{
  "d_model": 128,
  "d_expert": 144,
  "d_shared_expert": 0,
  "activation": "swiglu",
  "moe_layers": [0, 1, 2, 3, 4, 5, 6, 7, 8, 9, 10, 11, 12, 13],
  "router_score": "softmax",
  "routed_scale": 4.0,
  "router_z_loss": 0.0001,
  "init_std_router": 0.0328,
  "lr_router": 0.0006,
  "vocab_size": 8192,
  "norm": "layernorm",
  "norm_eps": 1e-06,
  "tie_embeddings": true,
  "optimizer": "soap_variant"
}
Below are experts of layer 11 (counted from 0) of a mixture-of-experts language model. Rows are named router (the router's row for the expert), gate (a neuron's input weights, with its number), up (a neuron's input weights, with its number), down (a neuron's output weights, with its number) and show model dimensions 0-127. Each number is 128 + 32 x the weight over its row's rms, rounded and kept within 0 to 255. Numbers have three digits each.
Before each expert's rows: "comes before" lists some tokens at least twice as common just after its tokens as in all text; "mostly gets" lists some tokens that are sent to it at least half of the time. This comes from a sample of Wikipedia text that the model never trained on. Tokens count by the router's weight.

# expert 2
comes before: ".", " of", " and", " of the", " in", ","
mostly gets: " development", " water", " music", " species", " government", " city"
router:115143057113155217184144122139161076133169096140092102187157112197167096184107130189103136156089102158093180118173153081116134146120114140184193105123112089155164097094177120134160064106095098115136080126145105173114103090111081097139114100125126138161133113137152085196136142094099142163129127166093085124123136083134088136134101157117134149149129109136113079151138181101089145155083
gate0:141097112143169161102130106176107127123107118121138174150166127171129106139170097082164126104082129117127146107085163117134133138094122192145199129107145076102125118104112116159096092122136085128105157127177109114126090130122105105130174130121166154107118140138137134115111083118128065096095103179153123165115071126072083115175075206102127152155030113076098126173080221152099193088138
up0:074118128161165136157105084124170108107116166092189139205112104126144146114171127147119138082122068134126156059165128176154164092171193114146136135101057137129090136148152129158099130131086108154138102134089162153086109131139121158087151191064102088186073131133152053107121182125109156108052134204079110107160143142124113106143111098162133094163120118100117148133139145185117152134128
down0:105089136164167105087124121191147119080154093047155145146150118106137189113131131098105095127128120166152169125129129091157124111108175124143116183214137134163167112072105135129113195139088092054083125079149177121171122143136067173118149134087128084092125119116138088148188078117082159125104086153197151167172094129084118112167108138078105152151095146114126119148169119133083125126108
gate1:130120184155157159104169112174103081092120141120141099156122156110106175070143111151137152155044134140132161139120203134110190180154133132136073095141113115100135161085080168195166128161129153124205138109094130151187119118163139154135126079077137106133173147104161156179127169126134135167150204117120170115173149103125100116188157141110095121109107123148087157109102056150135091117082
up1:119125141116160178127191036184134071107113140154154130142146114112105168104126117153083114154096145196146122137139169109145064135152127122087083112147164099112171139098106103132111208167105184129121090133131069110104169117207146087056135109120106149137106169082100119150119119125090118143179156145123165173104112126119120111105179165134075138135177165126057130096153111079087101155103
down1:133141147140148134111108082088107099186118176171110129154097103134122158144127116139115158128167138129164159103203132161109126121159079130089060086078127148120083132145085098135155213204112136075104114145135107074181151074104112123160115087171162196103084092119113170143086100107156079114128168116124187128144162132114070092106166182181110092096115120082087107162109108114146137144132
gate2:133097089125152226134149109142137103088164107135088145163083149099188124149105133152126110122098074154140175110149132105173088155095181135165161106137138176163128137086114186077139127111128100159117142134089132095141105139101114090119107156146157131109114080138200078126177140153159156050157144160159101149182179163190159098116126075124103080147119061172087148141134128138157195113130
up2:124092108082177148121111134105180157181157097108133145193138115134157204176127093097161080078186090114138138148140107113130174148082167201159177111152148145112140099111142168153158152078142118117141092097135113110138102172082166060163098183149114099120125186130135176129169075140153205116118112181096129143146113181154148145106104081160109152101085147138127116106129182105148088101111
down2:106126107099085168114165092161136110106173119111109133142117161157184098159084202131119082139087110124141161122101195058188101080115127083105120063129114146111072143109108178100150094133113109142072044102129118079119098160086090172104135118117143121132136104113132089164133154119089112144157127152198108133132189137148126120176099085130081132129146089121095164133218133110132166093085
gate3:091120148099141070088084183105130118161083112100135145164149097096137076151094102101121160148123158173133138081103172173103170153129113162156089118105130174170137082110139191112155091098175151161098113146092107099171135183149044120152064118139115190139224142117114118156130171173081172140117048100156130126153106153108146169161174136136146171121117086112098138122154151114148138129144
up3:097121144110144141183076155120082088152120122056159166176135117186148147103100094102124179124158119140139099126119160172164147123162078107146177149135119120078119150114086141129134088112078099108142114137113159175130188114153135126156087122128167168132155177121114098127095148130098159166077116101093064119131168119119052089096084117131160150213103066147066098063134072120166110167140
down3:114164120146190047123149133125113096149089097145117139166074115170083131186068096156124116131139120124130170066127116117095142098104174137090143111112128130166106123108145160147137158133145127148175120141055153031099143152152047042114108105198095139160135092148130121092106167116108118144087098082121165137102101190145135164088152138098112121113104113129119091105096162134155186124187
gate4:109078127090118115173086180150144131131163199128137164183156112150146189076149121169128137100165126165136150147140150150094099098146126134115108111154139082093156153079105204103126073193092067083172149113097157151100126101102131159107133103084117125110127176108152072130213093122132135135151187152067164141110085092158141128125126113160123117173100096125098164062114124078172154115092
up4:140116111077116088057087070122125139148130130162110092165113149123108106121169111160152188099153098120113137102110156161161179154074112143120116105139196152131145119142154109181174125121118126125061172087107146120099120107138150178126094155093189161087137111145096185187224118125082129148175193110099116130138164092149154094075123189114089099078115134141115096134110148106083153123189
down4:093129147092154129103144101138121185113102082156104163125141125148140099137164136156153128139122147174209091122157109110101156156146102134134073109118045110071085078192083140139136054134159127168099129174116088153074156118159047085168153141139099111154104130146132161143120150147103149143133123170191206099124133101067120143133122148102118219172106119135099117111172103155125106093162
gate5:068148056127165133164097099136149122106098082163126135110156152111155068106177122165117130074124149184109093135177076174108135148143149169141142101142103142147151150089148141119139134121190081086077123136110103135120133123154122104081083075036133099153135115088123121061116168113134171112147122138158151121160179148120128117177159034163105119176117082095098086050133131141143150163127
up5:153137134164119207080116130085127139115115098166147149091159156147145099089145124115136104111135115138128133106190137117158124159200170158109102146168092121163187178090127177097110141122169107116134093153108084095095139095160122083120130153017118084097196087102116174120121180125089131194146121119145157160137160157129154095174169089190113132203139122136132080112143158122118087116091
down5:121129095115079136086125131081166099147220174154136124130106125100124155164165114115137182121130075162137078137177107110130162125183184162154150110104108185155185122171114053107143095084143093179096095140124141111090113117181114120131138109052137095159127131134111124061186148104114103170161141084148144125092169117107061107134167118160134146196149133101085106083092102129082116129115
gate6:095133098047141110172102195132111149098170117169151082141183149107113089156093131145136143135155069078155129133100159107167080144143202128171109099087090127138164131156087159157119077095132146142086102103122097156160176132128150139110185159120105199123081106200122114109184115114097155168129137145125168118175142156174202127131071118138084153125148086139107124095172137085090131109133
up6:108196180185135084091121120166115176045151088156075084154139107139083101074144146139107132113104151117153119148153039150097105090135129172083159173184136115156110088170152111128096155096129203109141111122144160118102176150071148142162137095151075146143138109118048092161134128086142167175108091141156134133135147114096091114172114154114104083143112156133126082149118126123128173164170
down6:068189117155098139138152073163160150129152076154093161134151152119178121144085152153076148096108141088104138188086114127137140150088140110097085116193178171140153150121097104149094097094133132137092057148125118090190157093115104099170144101165118206116183117086157147102111162128149128194085158137148141144150167123086068179135116139162145100149156141181144089104158142092100173140093
gate7:104157070137081163114162077142127109079165110135109066098120177178100142139156094176114181158147124127144088105168148096183103122141154095143110120143114057156185118131113106116122119101111147074163150170213096163119166103137091182122091111175136188120120202099095113140117150150121144120138146104142119166069060122124127141164118117183140108117127117177107148062150158119119129071181
up7:140149105168149121168131124164127092106125127137160101151167073127143149093135155054090096193113151128128138163138196169100138137167132178167136116153119090058122156090101111145145074161130097078122126091104142134115156174123161153187094139088118134141153118164076119124116171113183086122081121133175098159116195126088138193084162108169095074060170196164092121112120122140153134106098
down7:166084148213197104149150166117097085163122131116148110092129111080135084149078100159114080115158122077131118048088098135055141198101079118139101133143145145108097174118099126117075148111122133155167137110101120052091090134119136108105159142125103177152137103153184133117134106135148104168129093134124163069145141115094156139132113091144188177106135135090164091164067132093142097185151
gate8:129107135114116110162087151145137089116093154125178133172177131044104085179138104148092126132103135136121144136112119126137128142102093120070122165181121159078115175105156190179144148125104130108180169119130153121110171126097156118107122128126136113187152152056100126171176083148154183082163192168091130136112125144167128145115095162107145075040144122147174167204057160139149106143120
up8:145096154070068120163131142124112161168096173198168176137133172108117077157174132166142091109107121118123107119109132160088139130066131086153169120153087125124077146076131144177104111121132146188163136088081143113103126183119079084072072123162169083119079151130082088048153121112160123130105122173116160141162122177147119124123098175172122113178089099078115116148160108091162091124125
down8:101099144093088051154118073166142137142140109097228151127197110109118130160113114146087130062155154149155139156105126114188132107076100169096172143177102125106105142104129119149136134103148134133127145170128153127153124124120102112103082141072131155160110177051093135088141077101179185133156132176102148140108105144082132110131112102145077124052042112123122138157086161096137120179148
gate9:116082079113165124090125208159139123099059092128152112078131139067139180125148172089201156147111158122135197067128072101132094162125129107138082135128109150144115145138094158146146156072177091159180175141127105147071065165143125174150102124126131117174104113142090149172154165095156077108105195101141114130161154122130109168078104127168105121130101129132117177193121105147130113138157
up9:094104158119139160145116176153168157120078067091130157110107135081081149144167098128151113110155104090085173147157080131067100080163115118112097106153120161149145066128123149172155156115132132152111064120133139124082114155144145148077153142110105089147138168134172140130077147106164129164121143176131053141135110140134070160053135157167166074054120105133128106130045147160096091171183
down9:157146176061106137146095123159098187124157125121125194105079117141090091169116150139112129181101070114163120119146136099117184188163124112116100109180152188119157137206128125126137089148118175118160136141117100110211131109149186088144120113104087103112130123131127096142087098087071144086151147189131116112117123119142150083213126157119113162154117179121142152105125144107188100044111
gate10:111111183122133088075092178153109156068166185147141183130162124090152128105096141110152099140135144125123101154133088127096194145138144134105096138097156164089096164108138141103130134097148154122085142146103118206097159128109155134122146156073160139116148140196119133130126137102149168156074097081081089162140078099126131225184153093118100124094101148158145108194071107149164199077131
up10:182121171135131098145115094173164138134128145132136097122122063088075129129123137117126133090098163084138164106080130156074124115115163095084094078198160134165147098103104177087094115150202132131109138120098121082165102157093130060098146148203144110099121074134160149114114119164085117177123123157128092095183198090173167130080070160193120108150110126089143160119164122120105143085125
down10:115162090125097137108067105162137098153143091140119119143135124152135120118144143096152085165095132092102134142114173176119165125121174117095133109123149115101100045159078136115111169093125131104189115128166155125130095130161123049177111165168108045151103122103094109203130144106066172156181182178127152156129151140164137066089158139082143166166087144126143148133095083141086047100126

# expert 10
comes before: "\n", " |", ":", "-", ": ", "|"
mostly gets: "andidate | Votes |", "| Party", "| Total", "|---|---|---|---|---|", "|---|---|---|---|", " % |"
router:107186097079154154161109111122125049093196120135131161140142165163154166104098135108116121095075100129115110100086159138093151164125081084165159149091165109134132140169170114148154127122098134113149112113090121125167142094129135108154110106107091149205085134124141098171126166148136079124143105114061106059112202179134076134132101117103139205187084156095089131100176184126090118144090
gate0:149119109092067098055170156104109095117113196124118149103170115113150123154125179112131118140137097097143110133144158167129146112161173151071105194159160123113127114128157094111193085135150085132128137055134147138050124095082188147118139101118085102114144114131155152218074136088130119182080114121122117119181131181102122154179135132192145102137070094085108134122125111118102194103132
up0:141086067132099104181117063126131112137109186166102204144081102101124077140110154065091140095130152117125169175155122146141123083113102129106195149062144107113055112144124161134139139177113151117195105103155163162142151163124120165085104093149077165155112100131089133110175123132117105173184104122083139105139129153144139154238137152151162152178104137134094160115147116130110170109123
down0:137137117110108126146103110078154109111132139128112145151178071146099077096109121129168128097126142122104107073161143141057106158133150133209155063166133082189046089095148163109080135088107152168131168067147102173141176118106114109129108161123161110183127115048119140112085154131128115146121128146099130128110078101074166122127125083126185135063109138135132132197135081180141124078161
gate1:136158113116078101088173129116065090110133197139154138151090137117161123084089168100129081103116111159109087129068101124106103087160122120124091109164140122182161138149112094072152162102180155163149121118162107117093159097087047187146156149121135140159116090180143113134116169117110137078171080081142119100162086152124126133132164152158068153146205135135159160186134130130087141112210
up1:109168101053118131138112105141146097128164054188125148100145151184106107093136147098146097110124112137096104173116157120130114080074123067141103148175133118182091158140135135073137100090141130149146071169127117131122147084090100120118179179075150120146096118086086138167135113065135090087128094131185153113150150153153118178145126118162107199137179094145101204154188166133076156100120
down1:156145162092124159081170101063049167099108149095105164116099117124166124123091137140116065122135162134098107117123156126109096169087117175096125107166113111175167133105129128079117154147111168117077119103080133102110139150111129186125119176177089127119103052181159172113090105132136169114152104101153126110135084144133157132197073151110103146116151169092174105112012153124112116111180
gate2:169089079151141124128122162130113181152124120106106119131098138166094151129097149089138124184142172105126111114117129089083171099105128135143118064109173162148086157155175201153127161156060086160091183160100214136084159138115093147103086216168130153139157148126180115170145098156084141129124127143145146099139164160109124179108125190139184111097107168130081141197176128125141147145130
up2:122118126149145128150069109115161090180100153144137146119098070145131104145096074077094159153133088126096066136114133128128107169117150081119153096086101144154175060106134135071122182179102112120090123123103153093086108155116129093129086109128106108124124185147164105090134147119132108178080087145099142099154139113189111153061146156127158110139112140057149171032100189128084205133113
down2:133136182206068115140133102146081165105136147124117070135148130139122146117177131170136202126156095192132163103190174184138134100174156125149146104142108145161145038119091135085150091143100182115117157137127094149082155071070138117156156110151115155170111088113128112113118080126138159128123125096094106120174082100099105136143121144105084083163142107151169166105131046058141106132114
gate3:167165141068111127153152142125091137097106167123121132138118106139117120202170109137118114092144141130180173160136066106157115144086111081091102130131193141157139134112150077051138160133110109169109148148171138126161190186174155181139178147150102124162098101128130182172118128135177177141098120121161103221145095073133117136120051121084124147118201123098156114083138144095139138080140
up3:142146096099142118156154125120081085075079194167137106100136112194138177146101053125121137130136162127125212181122133162107128133135157130159109135159081120146137099106126105188110150099105080128142096073152125093112176120087146153155116112135095160157096181089134087142109121155196111170106145104115122175166084085116095142056119134087124079099168105135183181135179086087159130162148
down3:079174113163114115096131153131050136131129153121151102074056126123088133129122119171166102116176090155138135134155118145163165069106103090143138163144166202146144128136147135103111132154180145152074079115102209102167119140175087113105138145203102104120144099105170165153101135129078110118153181105191101161114111155126131098157123091131087068101108084098098156109150122104143204074134
gate4:113049157095047136127113154096066131099169132108163146083061087187107097117109059155121164154096129150133122168083163146189137128144170089134097142134189106120131108149149169099144125066108139121144129124153134100138144139091116183137085125097129105089106129111103153117180099135127117140168165149157135105100211062099095096195134075115152125113105138139184162134098135104134149118186
up4:073138132182112132140093188153093118115098115068125144081129043206136082077123123092131165179132164159138139097140178162135157116144156111129149173170157149100180152147165133131100067103137117133126154151104163133184138166150084145135084123117131171158082143131135168137095143086182179117093176122130110092096187131146117154141088109147072110147095179127141135107152152140111129092219
down4:146132091174122094101094146156125149115097154109120150173140113112163184127161046153151114064116188114126070166162143140113154111159141168136115179153071133134107105114120162093071114104134161112131083106138092098114099128139149159180103135132138141125101094116146164115210184150152103082123095099096188157154097173158122122101101189142155120058142180147072170108208159114140150117092
gate5:173074098084113129100186139104122119143159160131191088094098122175183152182119115139153136101090077123126076098143118144148118178104165170135057096146160139090152126128118165104126093116110142196129158103113123147083097151153129145143168119115133125185158154172141203125155053160139102143127142193146073157119164070142104090117112138143080114115115090112086112106171137065125094103193
up5:148171072087195133104097105092112179090101106100072134164155097125141049165101148148153116128150141125101143110142132104117160183141119126103126076143126122119158166148075052142066121111138140206167103078130133115142147113119198128110128212111116131098079145127140100133130083097157076097134066147159139103163126121086130163083095118129133124129144214110131079131134153139159126134061
down5:137149112106129143111132083183143135065136068160160134105149189181140080130140109153111151106096125189149098129106169110084103051179128133151084108127119092168103115066087091128128081165126125087137181159136139126141080093130120091159159124133113101201161123122090183115099145144139085178124179096134126135079156111166138173136176147120079122104119096137100125195090164176137123105054
gate6:079100066142193125126136151075095174107174184151099152140137104091160125134090102152083083150126062151138111117148140166106169110136120117137146185145140161062160094056135126144133116138178122159146129058159125125172145152087151135127153136117149117102083074107046174150148156170165131151102079119106107166134165153149132116130141099090111174106105058117092194078160145110108089119116
up6:141135095081067166104100118187107127124173048129164167202133150185087120079170040088142149128117122149110108121179113149189163105162126201139117077141130146125142176109153147120102117157154134136174074109114144112096112117166141158149098158129129112205132130136119120145107014157107129106150153151161105143097128132126140107140091132126129165125149100164133114126106105125149165065078
down6:102124185079128157132152169114097163166164092169155098112120147117127151174098157175123154181178177100090140129198150169118107087128157130175141174102152128083177149121103130133083141132118066071143170168146126115122114139147122176153171062118119089179097098156107093112117157068164136152141074127091169145136098143097133151070086125102170059128156155141094130077088090162108125160163
gate7:186143078100116133111167085110115129096102126162129130127125124103101123135207088191094180164153155120083116109174145136177102108199167164114153139138120159107172087078153135128088081145096136117089125126151183126155170093124155077088196133065133180127085139181100097097127133097137107136127108145130083142107145115145081089145134137170092144179133097120134158082121123157086034095095
up7:094189124123124152113118097163090139082134182074125130142086110132088132075128101147156226089096109149151109110102137092140167138135157112086114158153139116119171119145134134095135104139129167115128151093110110078120184193070065171165184127143155103172117074151178096120094158112210094118087108124102051082080097134127169159153139116136085150068123086128144131146161117103129105145128
down7:142104181121130167168113122096126088134130154158164145137153135089104102178094176168124123091129137157153111101067097095178145159154128133095099116115106159115116086184204168098127141174079135160051192138133124088144140071184165075108109102184157168121174140120107120090124099203137105105173122158131166109093106142156130157138076153098179141160152123166142145133201161155151170121147
gate8:104123144118151114148199184121094109116111109093181174111186112189097081086036162185162164130143108126100105170134127097091099188158116120179152088069126117119102124098137127160147080161126142127166113123072157178104141069125097185110115139060130120134125125151159109134156128098138144085103142093125168109141151125146115147169127123180091170098109198153084167085143125066115116117127
up8:098107142117134090157130087124119189105148116177094101150100112122104098089128107114135158108161153122182174147136112145109177157135105163103182120071123104121092127149153206087123119126174133098154091154099039089121114133107126138128140179135175122128110123060160147076174147092173217110099150160117152166156148137205163162147117075135165099099189117095173143142163149138117115067126
down8:182149132113100136189130140151132104192143122094129165109147107114126135115099150110092145143111153145079153132145098032172149103179120023197090192180130116116192073121125064098142210153112139111094126120104141123149144120132103140152136123093138145106146084143138070129099126121136099146154045126107081140159147116110141168116132188167117133154105181107146160125160180139107124147148
gate9:112143117090161102098128097129085112111146117160142083168145101059101133147116199128087146175107110127103077086113136125122137143080179119155072147105129115105159105093192208134099075155132107121097165153175120145127112135165073137098168112143178117171156198144159117122154117075119181107180074048142134108106161189151151161113140101151150179125146163153120132115105123189092123086139
up9:108087139082204089127119091100106112171122149116140100127141160099097099171074140121122160108107123107119193117148172131082082127145132094150106158158114134096170134118138101115096104117130115121129204168202221149172156081125124159143151110163082068151174101141096119155134152134147146127161165144126092110111077151158077111159072141095117166151147189132093098142109094219143170129104
down9:122141105144124120126186115106194104141125110164186083155157139104129137149094083148132150116131121111138148079085110119110106158146125163148079219149139114115153113105130142124070076162095104164118136162070113131101095123142186195132119090096104082154128141112180110143158088126167124131100149136149126182133112103121165109090165111102134053065107064170163135110152133154250150113141
gate10:128095086148109150140128104167141102126141168112117127117102118131151054151154160098145089102163070096145161119087142129079121141064147143142114144094114157071170105252150092117157147057088192118157110132100124116117087133171163116084143135132109129144121111159134079169159108135120137122133148061157087115145156141112044138183163115181119102121111113136099181113142171179117069137162
up10:107144144127135109119092120106162170150112202162108098139129194181149142144185154172138082143186083167152125115185141168130166125078126186121155133112210094111101102106117149107136126126140114177117125106170090152134106163146154109135146164192117098135111135127107139078113089129165217124057155104132142085155197129149170099099129098158091145103094125167117128178063148104141148124073
down10:070129086163145182148132136153102121105145159117188115146138042106161160163075119107135164119082184107128106079112100115115094107170120114157159117148115109091149151186100121106146122143087114133183088145075123138111069138125069065075100167125152186154140124066155114131146157129124122164176132138145106153135190121145067093167152149104103089110138059113149134077190176113172132114113

# expert 12
comes before: "\n\n", " The", "The", "\n", "==", "| "
mostly gets: "===", "==", " ==", ").", "\".", " ==="
router:134150118118135113173057083145159099083069087127117166105191136144157132131118175135088138104156060152123140178217138065099127107140117095172167110111164149126173102155127124140149164118166063101143073158109089159131165075112088081138123074078197133138078169129138091122111151112067113169118117118116114133168138102121125177135170166102143181148097136120105094131155129122104187136140
gate0:178108113122102117167136090093116069125105084083126162132149143089082102157122162163082148101173113142087130087137108101225079143115132134106094130159147161155131105184120121122148102051164138190040062140123120118067063110106163108146135149127135131181126184125114139173181144124112136135136198134126123134133116105128183104185122097153142112120119144154142149165105150133158187075156
up0:087109110089139176109157200154130132080193096132131152157120149195184115151143096082104163128089105199177111106129154106135123179172124097134078097100098141158144106123087126087137117153099117081108114073160143172150134110130136130184158171129122135122098108156176128125129105129058143130132144087101192127108072067114153159166128160115165179128122146143078169100083089065073146121105
down0:132119109182068163130128193114136115164176193174115149091109116116149150156116158105133142178147171179107144177123140122126097077136109125130145128076166162122110195080180123078155116167118093153099103130111118092135160121128130126164143110146119154079143106133074154138078124121082149143195158150211141083102109112051116136109211088145075129099104106110122130131081083094110093162099
gate1:113112154142126110117079145180130109135179164147133123122137121133144052125049084111095114151055121113133132179157117138145121148100094089042136107051201099091209114121152118202145134137072130160155126109071154139128141144098085104139137124146141133105098189103084120157169153122128183115121105134170105160179139141171111146082175135105111101067133162141167121121131097139166143162105
up1:127109130158107118146149187133068158140178154155145074160128041161127096153154156069144144136143183137084163090205094125166094096089132134131134182076126081068090091142149108173115130115147162172141155163068175088117136136101113141151084146126099130183142092141103158083129115073135135119156139112113149111163075193094177147185122072183111126124130097117126120138099114100145128157144
down1:156085135174141126145119087159106181155123150162133140103125153177158165187102159147119076083122147116134168110085162112075130101144120142145077110181156093138141151111066097122121143110063166118124164135186062120103116077122142150143074111117157106102161171110115093133150140157168120112103094093084167085187133136128043150124056118158100099130098147174128117103208103094183098140140
gate2:108096045135126152121095120084084101107142120160111116135153131118210118097138156177164117182142103125161177075118133152072122198110161145132154129116135166078170110154046116074154137081084122165106072104109098127134177131153133129128112116164138161119076148178112141070119124130145121139122106199180143126167130119159171130099129172085063097097163056180118138131136153114161128129143
up2:113138134098103140148100182118117096162144160142117145142177100095132094121099119148099108086071169111108104087130172109109126116136102175147145139109159103135099160169154134098057151107158136078133145089162173096090088126045098110122076123147101138188133111082129115132111116148151241124098111102098103131146075177150102202125159113126146167139097155061174157054149135161159150166144
down2:110149126076147120152150138186120134192110096149112124100131148125148168094169057133170095129155132096131125136150130132146190123097137058130127138135145195116169094154097138143207126172143058161107099087117118152088142115119122178092188083115119132064107146138197127135165105081087092112138162150140113081069171103112124054102158087114056127137127157144130129092143124104075147152163
gate3:119109182134134156151104187193146112080137123126090157130146121115152129150167131182101122080090171213136119134099104107098099192063122101115133149112102079173195110134118147179089135101097127161125111196084166194139123114119089115088140124158120181129102104164068107166121110079140133146099087139087099154117139057106141159176152154147095079154123112168103153130057134131144123119161
up3:092137105088149099143122152116090082112157120146117159071114082168059135063130147111120095107160173108113121099157121087131128116023120128125113132089126096139177122116104157190166111058075163082105122182106169083160149131066062149173119115154185176099116144094089144124140161109147148092132116163130089105102130140099108169100061142154079147079144135120110130137097121134065147115134
down3:196125116160104162143101092119125119122103094093096075138152144134183083146106151113192158109101112191149103154073109191157106135174115124173129131143145161178162130214153134091064186138174090133138121140174157138122138115129166129057127064171104139082121141154126156134059128104147089139109125100101170189126166129117114136162165097186154130166116109128114181103069143160142116111127
gate4:123157159195074150100166163114119143149144160168136128179164104162127053111099069137143081100139088102051134157121094185158135097151170077098124104130165138137107111095102130173186105112108117119060088159147094100107126102100125117091153190091131105057161129098124149166095143092112164125120125152170195122105099074091130100163111109070153139081130128124136107196144107102116120160118
up4:095166135101201101088119078148186113135125104132149154122147107114170149151159067185095136087117112148067141118121211114168150065151079153148128097146111117172125158095093131151185109130111155146150113109156079142127077140082083124116125088126098187090096155240101103136105093131117079123141071082131096136101149138137131138114138134064126143159105167162128152114114101085105170092135
down4:151118045133147183085171082146149126138151157114072158129080159192134095129094156123099200136140125090174160119107124088102172132068161071124138143160104132121138091142137089131172137081100204141127133161100132128169128152118107129083075093132135125133146141129113130104183104097112151114118139229094068111113149135083141122136133137168134121159126108061138164193151111105121086071084
gate5:099107153109199109107152091067082134119072100124092148142185170151191146119132143126161124142114083135101099158131081098133115110046058132160103051114198142133120090148144164136140092125113096130129087131137091087140148107122113095111151106185100095175147174150102162151159115136110136117093128069124099091083133123167153151085134183122122106097122089157174163101128107183092187135076
up5:118110106048171094067132141122085110140167164081126097109085108176144164131155151165099109081109156127091120168142136115173127145091108110119147162171171131198132168132137116130039131160135179132123170152160102103161151131141062113128166112201112160128110099027143133108112078114090129127183121114120155143129139201125145119118195068139155098114129163112113175128170124162135129123118
down5:074157147118138126133144116138127171095103116132081169123153113158082085169123089128123074125152088165099178173091097176168129110109151093116109100155139164149189120076146156165155111102154129146141097120160095144122090182112125096145119131153189154135173101121090174135149119117045117115085124139111169170119131069146151187101062172099090170168105136140163117170114110204149151182063
gate6:102103197118122134138098168091202119120180086185136143178107132131158133070145128096137171157139129098102069172113144063102101198126070108098087114121100132143107153140167124191113127143147119129114099091091167099058111094150118096122099116139128150154089144175148083130113177116185116185151148141087098117109172069110179115139063132116130154092123093125097143131104111127067190118146
up6:128151094131195116098052070137116126069132079138152135102141171125106183133115130093166165132111110156149134043079100144177129126154138126149098152121190122057165137061169095186098131141068093115124164160114124089191144113145128111089106134180126135111064127169097098126127136120162088114068152139110136116155162123110116097116144185112162137166222131177130148113110137118116133150118
down6:182109149125128129154185192154148170201072213126115104120131135167104137165120163143123120110109127060119133189143131095111158077059128092143175151119110117071149119147109164095186079118140082063154112077161137191122127130111135104124124143153116134072110144130171110134179168180092104141109148126141159113161156132146189078125165072086125135151154097118093083141106127119113143145172
gate7:128193089109208117170170112107138179121113100126139113109096129161062161137132136119077126170146062092189137109095146083136094113132127107165138084089084119137105124139123146143177086076160152092100130126129134170156170056141079169112180090088098121164113093096105153171085108100098143078147167102087110115132120200080123121109144142121129108122125121169152115178094130163178200148115
up7:112094085096139138163117124125093100153175163118084150123098164148147180070126100113154162174163158158089138133130156129127172146045157086132127107125091144115109155115087136138100113116156133141169081160153119126121092084121148148144118131175144073189082140189135143159193097149064090191091117116177143087095139053135122152103192150132142156103086158125152089163151055141115087148089
down7:157121124061191055078063173109107128113130113149097123105118150175193149134112105102086096169124076165096164167138139029119094151164162074157125112137103164145154158130154167175196126148071164091118150144133106141162157120099110117118144100100113114118125080137123121141066124084099121116084132135119129103150074115140146191117180174131126146151111070115093123195123119135104156160120
gate8:137141172116136104133097085131175161057106129108153160123175099100125100166070153148184109112177106074144180175209168116145149154040180153185133123092136143174101129141104158135138148169118121153095135120115150134113096105156113113113161147109128094064139155172147174077155167133138136122131055112147102111130142156165119136103087159115141124153061163175092095149159144148171166066125
up8:081061142140180161105182116152117100150141176151096152138111131121144099133181112133158182107154196092132105092187049078117129160056140111068086124118157082125122103115182200150153132113106143128108104187147099095092123166131106098116086118141115172129143133132124157140154163100173154168118112083097181098139106194117085126136115131175119130095113116089175110105183097137150136159180
down8:109123168086164148130123104156131090054184135128132087117132106104102108135073130084085128206131167131157147089185121193124158144192128144162149165163186134148116114183134113135172134139177171114141078140114127187167123134091146155177093154137132153119135091135134141139159170107120135095118109133197065147127108085140082102110111145125122181147109112165128098136202152183183063116168
gate9:068152159076123108119109144107153139140142103122143132131064119114151169150074142139087146158133108168137141151136064116135093145114185138135115126118184175154085106154158121174089128130122189100129066098100194139189068172146134083086110129155167125173125115124161119124186130164094144178158081100127145185075134123108153098106137132100202100163044102160124138120107122153079134063127
up9:098114121090083073107093095113132085163112141119160108075143109127109180124155063101060205133082111154110128117108152147111166134182132170107161153073154144072196133156182097138126103110115182163140093166157138155190097119097143107125166084158148142132191127095131108080113138161136147176166089148115146113107163104049124143105084141099146141131143085148146168135111112105169077126074
down9:097158132134113157119104139154149073071090155126164108115103078124156086179118112188109078073126092125099138139168120136122102145108169065168152117118189203084116102158177153106148117101161139091084132166112150158110156180114051125088154088109130129080127132193100158172104170144120079115179073093112130179136106182120120098143163157130113071114155098127132172079129109106118138164148
gate10:077128123090122146134127113133136075159127141200194123140087110115164163115142159118138121086153065144139136115122142126145138113160081161098095106116155158154156153146087182152153160132152127067156112114144063137110097105101096070109133168136148115134154186113180101151117126158064113152155046143141106103109169124149152222101166142133063150178089109175073139146138152137167147131049
up10:076103088093099188124125087097103074103110113132121141135104081126099169133108162157124130132173085141088048173160096134130076094183125188123111115066162114117135132156128085121140109144097120140178076177156114146135139125116076146162081192194133158103174132109116178162127123172155138117180131148184087138091180131184170131107153143107132163109127100153100194156107183118128145169111
down10:113128173124124089090157122169142088097097225147082139117138131092114124115140135102175144149139162158124129158126168125157072106101153099126163124121147087167137168146158162147123196141137130121086071105081141083141136145185141112105119175154196166139136152074126188137105119157117114139101184147127077210119170164107117137168141163140106089165129190127158106094032097128172125093133